From a checkpoint of a small mixture-of-experts model trained on Wikipedia.
Size: width 448, vocabulary 8192.
Experts: 40 experts in each of 18 layers, 176 dReLU neurons an expert, 2 picks a token, a softmax router.
Below are experts of layer 16 (counted from 0) of a mixture-of-experts language model. Rows are named router (the router's row for the expert) and show model dimensions 224-335. Each number is 128 + 32 x the weight over its row's rms, rounded and kept within 0 to 255. Numbers have three digits each.
After each expert's rows: a language model's description of what the expert responds to. This comes from a sample of Wikipedia text that the model never trained on.

# expert 19
router:167143141106117125109130188118100163124108130154149084106105069146144187145125135128148120115155138101086135160152109150148135123166134113196153149141171096180119176108041152124137110127109119107092137183053170112149176124177120133157167122125144090163179120126094199157137122163167077091133116128163141137185084115111092126081110100114
Description: Tokens that open date phrases or list rows, such as On, In, to, day numbers before months, table pipes and dashes; also took, gave.

# expert 21
router:156104108111145124127066109107120082146129078168090142131158144140080132109108078111173103091106136073085097188134129148129143106137105108177129146138145133255102163132137165087142116153141100162137141171084157116149180174147108176184141118105157146133142165113086161139147125145167074142161088189107124091132137173076071095068081118113
Description: Place names and their closing pieces after New, United, San, such as York, California, -shire, Mendo-za, Orkn-ey; also car makes.

# expert 12
router:131111107120127115134103167093158127169120119142184144073181095115134178108117102131143127081133183065094126132108119136097136096109149117128129071152169118188092150117099155088080116050102134147100094147160147143125119171141136143167184117168133075126134099150126137123145094157149110087141091133086124166123072149121115140094067132120
Description: Forms of be and have, modals, not and infinitive to after a subject or clause, such as was, is, has, would.

# expert 17
router:112195149120072129155131143132165150082107156128156137090135156108097160093138043120192111119151103081124137126133074149106102133101118161115149152159110095191143111119123127091106149103121095129134137143082139155102141160164096165114164142153167148114165180114097125106133107107182091130108118184151140144156093152090108089119065117130
Description: Word pieces in the middle of ordinary words, often technical or engineering terms, such as bomb(er), faci-lit-y, Art-iller-y, raph, log.

# expert 6
router:137143158086118141116121150166135118133173095189114076138150138091129108095166122155131143080146145072092125201117183169152163157128128161167128102177148116200112175137132183093138134166141113144084179162130104124177145134125126129160194099141107101097168132121108163168151099128179127157132120170141088114147082151127083132134075093130
Description: Separators in tables, lists and credits, like pipes, dashes, colons, semicolons, plus country codes (ENG, GER) and featuring, before names.

# expert 36
router:152128134079112108169142163125095129125131129127139163150132151050082183133136118132198101115213142094098137167095073159126167154190159117120171127149108093191138163157109171140125118100152139129082141115109114134123120113126110133159194114127136120136130131110096174117190138117123072124135132146147161170112141159092113128143137123069
Description: Possessive determiners his, their, her, its and no before nouns, plus middle syllable pieces like ira, mo, fa.

# expert 22
router:120144174114119144160110109130156083143098139125127165116117147111111200103166081154102128092167160056066120156069082147140123101119135144155105137138169144177125141145126159111134110136077089139153106172089159152177156157139091181166159087160162039121163110078079138134141099122187039125128098168165137162129096150120118110150077104131
Description: Everyday nouns and noun stems after the, a or his, such as water, story, film, war, court, climate, often before of.

# expert 26
router:138101126120067079176079112152111098162201065123081107112148158132077164122104095101135089071165142112088110103095107141126098073159128175148144150127128108173141141132080149076130104155105101135114102140109111124205170186115125143207175173108157140163162065143150112109134141136137084125116112125091104131149094157120089155150078119105
Description: Second equals sign opening wiki section headings like Career, Personal life, See also, plus the preposition at before places or teams.

# expert 3
router:164117105128151098139103151150157119137165031133120145134145131126115152126061125094129117150201146089121118122078178168125132179124081134155142134160147140173059132135119168103118069019157130130128059162136115142099142150113069176170174090183155084129191100103119116155159199101156064160161099124123153126142142169130101134104112113115
Description: First word pieces of foreign proper names and words, often capitalized two-letter starts, such as La in Lahouari, Gu, Raj.

# expert 1
router:193103114095117138148122142147178092119136116175113164131140136126112106148112128139136123096193146087142118109074127139104144153115090131144128140089160139154090134147152163134156103167092076140165172152147109094183130140128092145128161113123111096134163127146081148160173088127149047158113095174124113113138105092093076120139055064165
Description: Nouns for roles, offices and relations after the/his/a, often before of, such as member, President, director, son; also math variables.

# expert 23
router:119137123114123146182078131094128119157141114114147162142107140092078132134145101138129134071132141082090145158128163126088147089116134145182141116174160138172174121159124143084135093160135127162126139176081152108162149169146102155159167050167143131125166121102105145139112137110161086124120065102115121154133064149097097110106065089127
Description: Subject pronouns and nouns just before a verb like was or had, such as he, they, who, which, police.

# expert 11
router:112101140111073102176092131076144107160110172146156117117138078110120185111156141149138133136112158118090147153099149138103134133101125179131118148138171123115173125150097133121111121087124132146126092147153155116159153134176066140149189141192121112088173140123107139147150146168170122147112074165134136143141124122084089117086061106121
Description: Verbs, participle endings and adverbs in narrative clauses, often after was or to, such as moved, returned, filmed, dry.

# expert 27
router:085130107115141196160090123097152102129149140134123145144140150127093098125090100163161135095182125082100101089107100106121184162116128137144135092161094050173116189164131140119106104173102123197099076159092169117162182139136075145154159106117159111156146134175088112147135146196175090110144081174112119192114146110107073075149147161128
Description: Periods in abbreviations, citations, URLs and decimals, plus words introducing names or titles, such as named, called, Jr, vs.

# expert 37
router:166108109137096150153186106139111098102095132123108154119168105136137139139122113167174103087154135088144138142099128186156147137080158121148105120147159125191152191162090127127104131127127122131137109193122162101197120201133140174165142106144142100093159096120134104127143102147142093143128097160059177143162115195065090095144083120085
Description: Adjectives after the or a such as north, south, main, large, former, oldest; also table pipes and closing parentheses.

# expert 15
router:122121141112130123147102138096168074140118130157122158120142132127073137104147052113123083134126183092083167090106085165155112149128090131115168131164077152237105120133119152191090132028189166144139121185149119130114111177143099114161172138158116067158182120099117123109180134067180123146103138195114165150083133140116111124106119126121
Description: Word-internal syllables ending in i inside Latin taxonomic names and Italian place or person names, such as ti, di, hi in Raphitomidae.

# expert 0
router:169109095142118121137076103107109105102129094138123147129121123159149208134099093105149132121178120085075096139098138113140164132140112138086141156154147138160148159119111166098116143099133116121179066174119159101190131210137084139186110094182134117135194125150095121151144145118162049110104122173111160154100126159158079091084125056131
Description: Opening capital-letter pieces of surnames, first names, titles and places, often in credit lists, such as St, Dr, Gen, Rom.

# expert 30
router:130143149065111113143148039161132151162118108119130173124138108144077138177115112125133096160113101074104114132075114119151133173137062114106103176195158111188131160063108152098096161074134114144114090138123096095163123190144132166158117137163112120096152125089122145164127129092118072172133102203089166161154137167122059142136061128106
Description: Opening consonant-cluster pieces of words, mostly place names in geographic entries, like Kan-dy, Mand-urah, Sus-sex, bl, sh, sl.

# expert 38
router:141120128129137163152124134089136143164133095181128171114135143153117100154154117120186166062192155131133125130087119147101139108082089142141098114142086130201128149167090165143155135106108159201114081192140134139196171161149117190097192120181137117120156121126088146120156135100142130135097100141076127181164120105103118151138117083130
Description: Full stops, line breaks and paragraph breaks ending sentences, headings or table rows, plus closing equals signs of headings.

# expert 29
router:116116132113145090197130111108159116149125111168117089137161137097073174108168116083089137103173154104077117124116126147075152100163121143147132135121167124176127128178122147104137148117095141154125088141126170144188170134168084163156179150137120084140185081113071160151183125091170098112118087147132128142171164169146138139107054107091
Description: Prepositions joining a noun or verb to its object, such as of, in, for, with, during, between, often followed by the.

# expert 33
router:100106100127104154152120140184079149093152165100114099100134155175126175124152131135159099079133138102138166186092118143147107078094164087171177145131079091147100202165139097064115176138128089138114116113135097154203155160144073152206156127132064185096184132146138142143085130135181091169158085166103167151103143183133122087113138119147
Description: Pipe separators in sports and data tables, especially cells followed by a line break, plus code and ID fragments and unit abbreviations like km, lb, UTC.

# expert 8
router:161112124093128126161181112075183094139116129143106138166142121086099139066136114130206121122163119078094176171136112121102113094084137131142123141162136138195144164112082147077135106181108145142118113180119177147114134201170095155159179132139098094138135093110156132136159165106161134140146090137130177165146101192107112088154090105094
Description: Given names and their final pieces in rosters and cast lists, such as Robert, William, Elise, plus shape adjectives like broad, tall, pointed.

# expert 16
router:092115124135153106140164122115109146105090134093138149128132144131081182117175141168092111111166153092113166109138106140122198143093113124192139161170131089177073122114103154188113111107142128125088116171145165086142172187163097177149143158137108065117137124124169128105144122089173057147125091184076167128125113122112146155111100102135
Description: Line breaks, table pipe cells and list hyphens, plus word-opening prefixes like co, re, pre, impr, non.

# expert 31
router:156131105147112084183101101116088078092135159176113114139101118077163112121115120130110167069139135098142132139123080171130136079109165092188126100170161120190124132121087159120139132080153102157125130159110135103183174168149098142182155083139092144107160128123095139092137119182195081168101101151117127125159110133176107085125106134119
Description: Opening parentheses before years or glosses, byte pieces of Greek, Thai, Arabic and Japanese script, and punctuation inside numbers and times.

# expert 9
router:146150090116130110153141083062144111148109155098125182148158128109093132141074144144170114030175178073121088133137162191144141150133137175176129161091161099181147170133148163153178130177137135121100095181153142138133127179145094140116193118091145149102158081119092128110206136128120121148094077138122112135102129201089121130114142120179
Description: The article a after is, as, with, plus various, such, other, another; also closing parentheses, quotes and cells in list tables.

# expert 28
router:135057112116105123162111114101115103088114089153103111159118170111139116105120119151144142119185137086115162133096156160100143124149136099185149146187149072180166148099115159106130136094128134128128140164107086124159175142150118137172153114165092115105172125112104101154139186167156033157152059127116152152149117138114109138106106179146
Description: Digit groups in tables, years and coordinates like 184, 63, plus equals signs closing section headings and infobox field names.

# expert 34
router:166114085101105097069104093140096069108200113136157195135153122151150139124118111114137093118133136103098138110110109119109114122148093176106150178153136079148082180123074127136153125071172141160135144131120157173135150119088094093166157123149141093126173127125088122151105095124171094153103116168120126138138115158133052089118117150128
Description: First pieces of words after pipes, brackets or the, like comp, rec, cons, Mac, capital letters in club names and abbreviations.

# expert 25
router:133081109061108135146138116125164099104129097127097125160117096126128130129140138128182120125129137053078125147103125152163136077152122133161094138139127160208163152117141191097135137134170129177144097155150163103096130155117112161187119099189102080092150129117114160136144152144119097153122100154081160189132106147129113113071084130106
Description: Words inside song, film and book titles, such as Mad, Love, Inc; label words like Born, Species; and time digits in results tables.

# expert 14
router:184118108130131152147086150122111058164124091136093162132140141098092146106078126146134110095145130088156150166088167139083134130147166120178159104189164075191074158135140177103121107164119136195119120184140124116182176119118107153170165104120090156139143109126107140119135117109148104125123089161144132135134111201130127100135084122115
Description: Four-digit years after in or in date ranges (2006, 2014–2015), plus plural nouns ending in s and sentence-opening However.

# expert 32
router:097135085143154132170136103169200073142152145102145109095130104148146082139150092137136155075145156074098091162131121151097131109119150123155135112123115104200115203154096114133122123109090125142139153199152127125135109172144127125157190108149121151110158139102154159133169119113182098180102089123112117087117164141093137093090102098056
Description: Opening quotation marks, dashes, heading equals signs, slashes and LaTeX symbols like backslash, caret and braces, often starting titles or quotes.

# expert 5
router:142106123111142154192133074130120076190133105131095119133121124100138168127137100126163130097175157074110135131145094181105122163128125143152141152166170138195122143173109150106138099142134123148107128183126173138177132167152137086158187123085145067159113049116094156105189172136132089143133088153059182173136097113122108135149086071128
Description: Articles and demonstratives starting noun phrases, mostly the, plus this, that, these, same; also complementizer that after told or suggested.

# expert 13
router:169139098082141084131114104149113112086114093149143108162074137114086108107137120072100149082158153096092074114091134150124118092141099106158143163149119130130125165107108133023128114180107109187166138169128086090192128143147132168126181119154131131118193064084098180124183192145150064152124083155150116151117131187058083143152059134135
Description: Pipe separators between numbers in stats and results tables, month names in dates like June, December, and list-leading dashes.

# expert 7
router:120106100129075151165108138118151073123118122190137157089148141155121160140152104139144072056182176077116114157092143136119119105120127103169122183077169101167098159136124174115145142155145109163139116191103123110180150163129095178170144095130125119120155119116106139103129098102138061137120131162125130154153130149069114121120081160110
Description: Nouns and adjectives naming institutions, nationalities and fields, often after of or the, such as University, American, Museum, television.

# expert 10
router:126112134115118120166139175104146096170116102146117123139138151097114104079091091150172098079150144088099135172111156167122151146136126142196167154133098145192105147126119147083167107189136141168135138194126160124128162157135117147181141118135157129174159086102110155136149149114155099151161091131095134138136130135097079082090114074101
Description: Final word pieces of personal surnames, especially Slavic and patronymic endings like -ska, -ić, -kov, plus common surnames like Singh, Johnson.

# expert 2
router:162123123156133108166081117117142135152149087122078089148140165152090144111127090130168095083147137096101123178121103159082169155125136153142159146127108116199161146174069167089088134104110106175109092168102127149177144142182108126197155124180134144157133121171192116128152146134144077120144127143101128171140108135137083157133125168118
Description: Commas and coordinating words joining phrases or clauses in prose, such as and, but, or, until, because, and commas after However.

# expert 4
router:111079119121137115164097099088105076129151123110167123117133104142064172099130136131198078117191157106049139132113084138103167155174104112108179133169125085158150136104103149118108121147142126145131084162097154123162195146144097138135137141138132085099152100118103202133193168160158110122078083153119128144129160147136121118118062092137
Description: Verbs and participles introducing objects, such as used, featured, included, and role words in album credits like additional vocals, drums.

# expert 39
router:109105104096160089119090112066112075122127128147129112142123195119118146124153100131145111080222164102107156138149149172077140165126098142162107151167166135203145189105152145177115131174095119115124097168126141156175129162167122184169152160161131129186159098115125149096154145124123063132128103128131116143120092135125133102119145089121
Description: Digits and number words in tables, scores, measurements and dates, such as 4, 18, 400, three, several.

# expert 24
router:100134077155123124114101139095162095111144137156131171132115112077119154157115078092143155090083135094120123124065084181119117121140084145128135146108156090157099143157122112107155132169139126108114073128085122088127097143129081200195190099149135118133152115137076152119138099177131064108075082156146129120134125134159095120135062131121
Description: Short letter pieces inside words and foreign names, such as s, t, os, and syllables like un, con, sur.

# expert 20
router:084102089139141146176142129133165049131138123116152124089186149117129089114145123133193120100143110092105129151093079171114097116124129098164112138133184144191132176160146162106130118146099117149105110216075136136177157199150072150114140107117187092087174166133136170111165142174207073121119111160149139135137146175073109133136139128124
Description: Nouns for competitions, seasons and awards in sports and election text, such as season, Cup, Award, tournament, round.

# expert 18
router:138123132094161142157135159138101114112147139158123162076139128120135142143115070134211079153166155076099121141112142196151128145162100139182170158149129063214115141123083177171113098098086147153096110198116181121157126179146103135175126093137138115128174115125075140131099089112170064174126082153061154163103097181123071125139097111138
Description: Middle and opening fragments of rare proper names, foreign place names and taxon names, such as D-oli-č, Di-ana, Cal-liotropis, plus hyphens.

# expert 35
router:112084091094105136186166104175136116141161151141136179109153159154131184115129167153140107114186147084118146175148088159119153114170132124152119193176175127146077112159120132078121145203153137137158085152111126124186120170158062141204152153181120105108172117127126071109145134120136104106161095144112135147154125146113086106108138143127
Description: First pieces of longer words and place-name starters, such as New before York, North, cl in clinical, ad in adverse, per capita.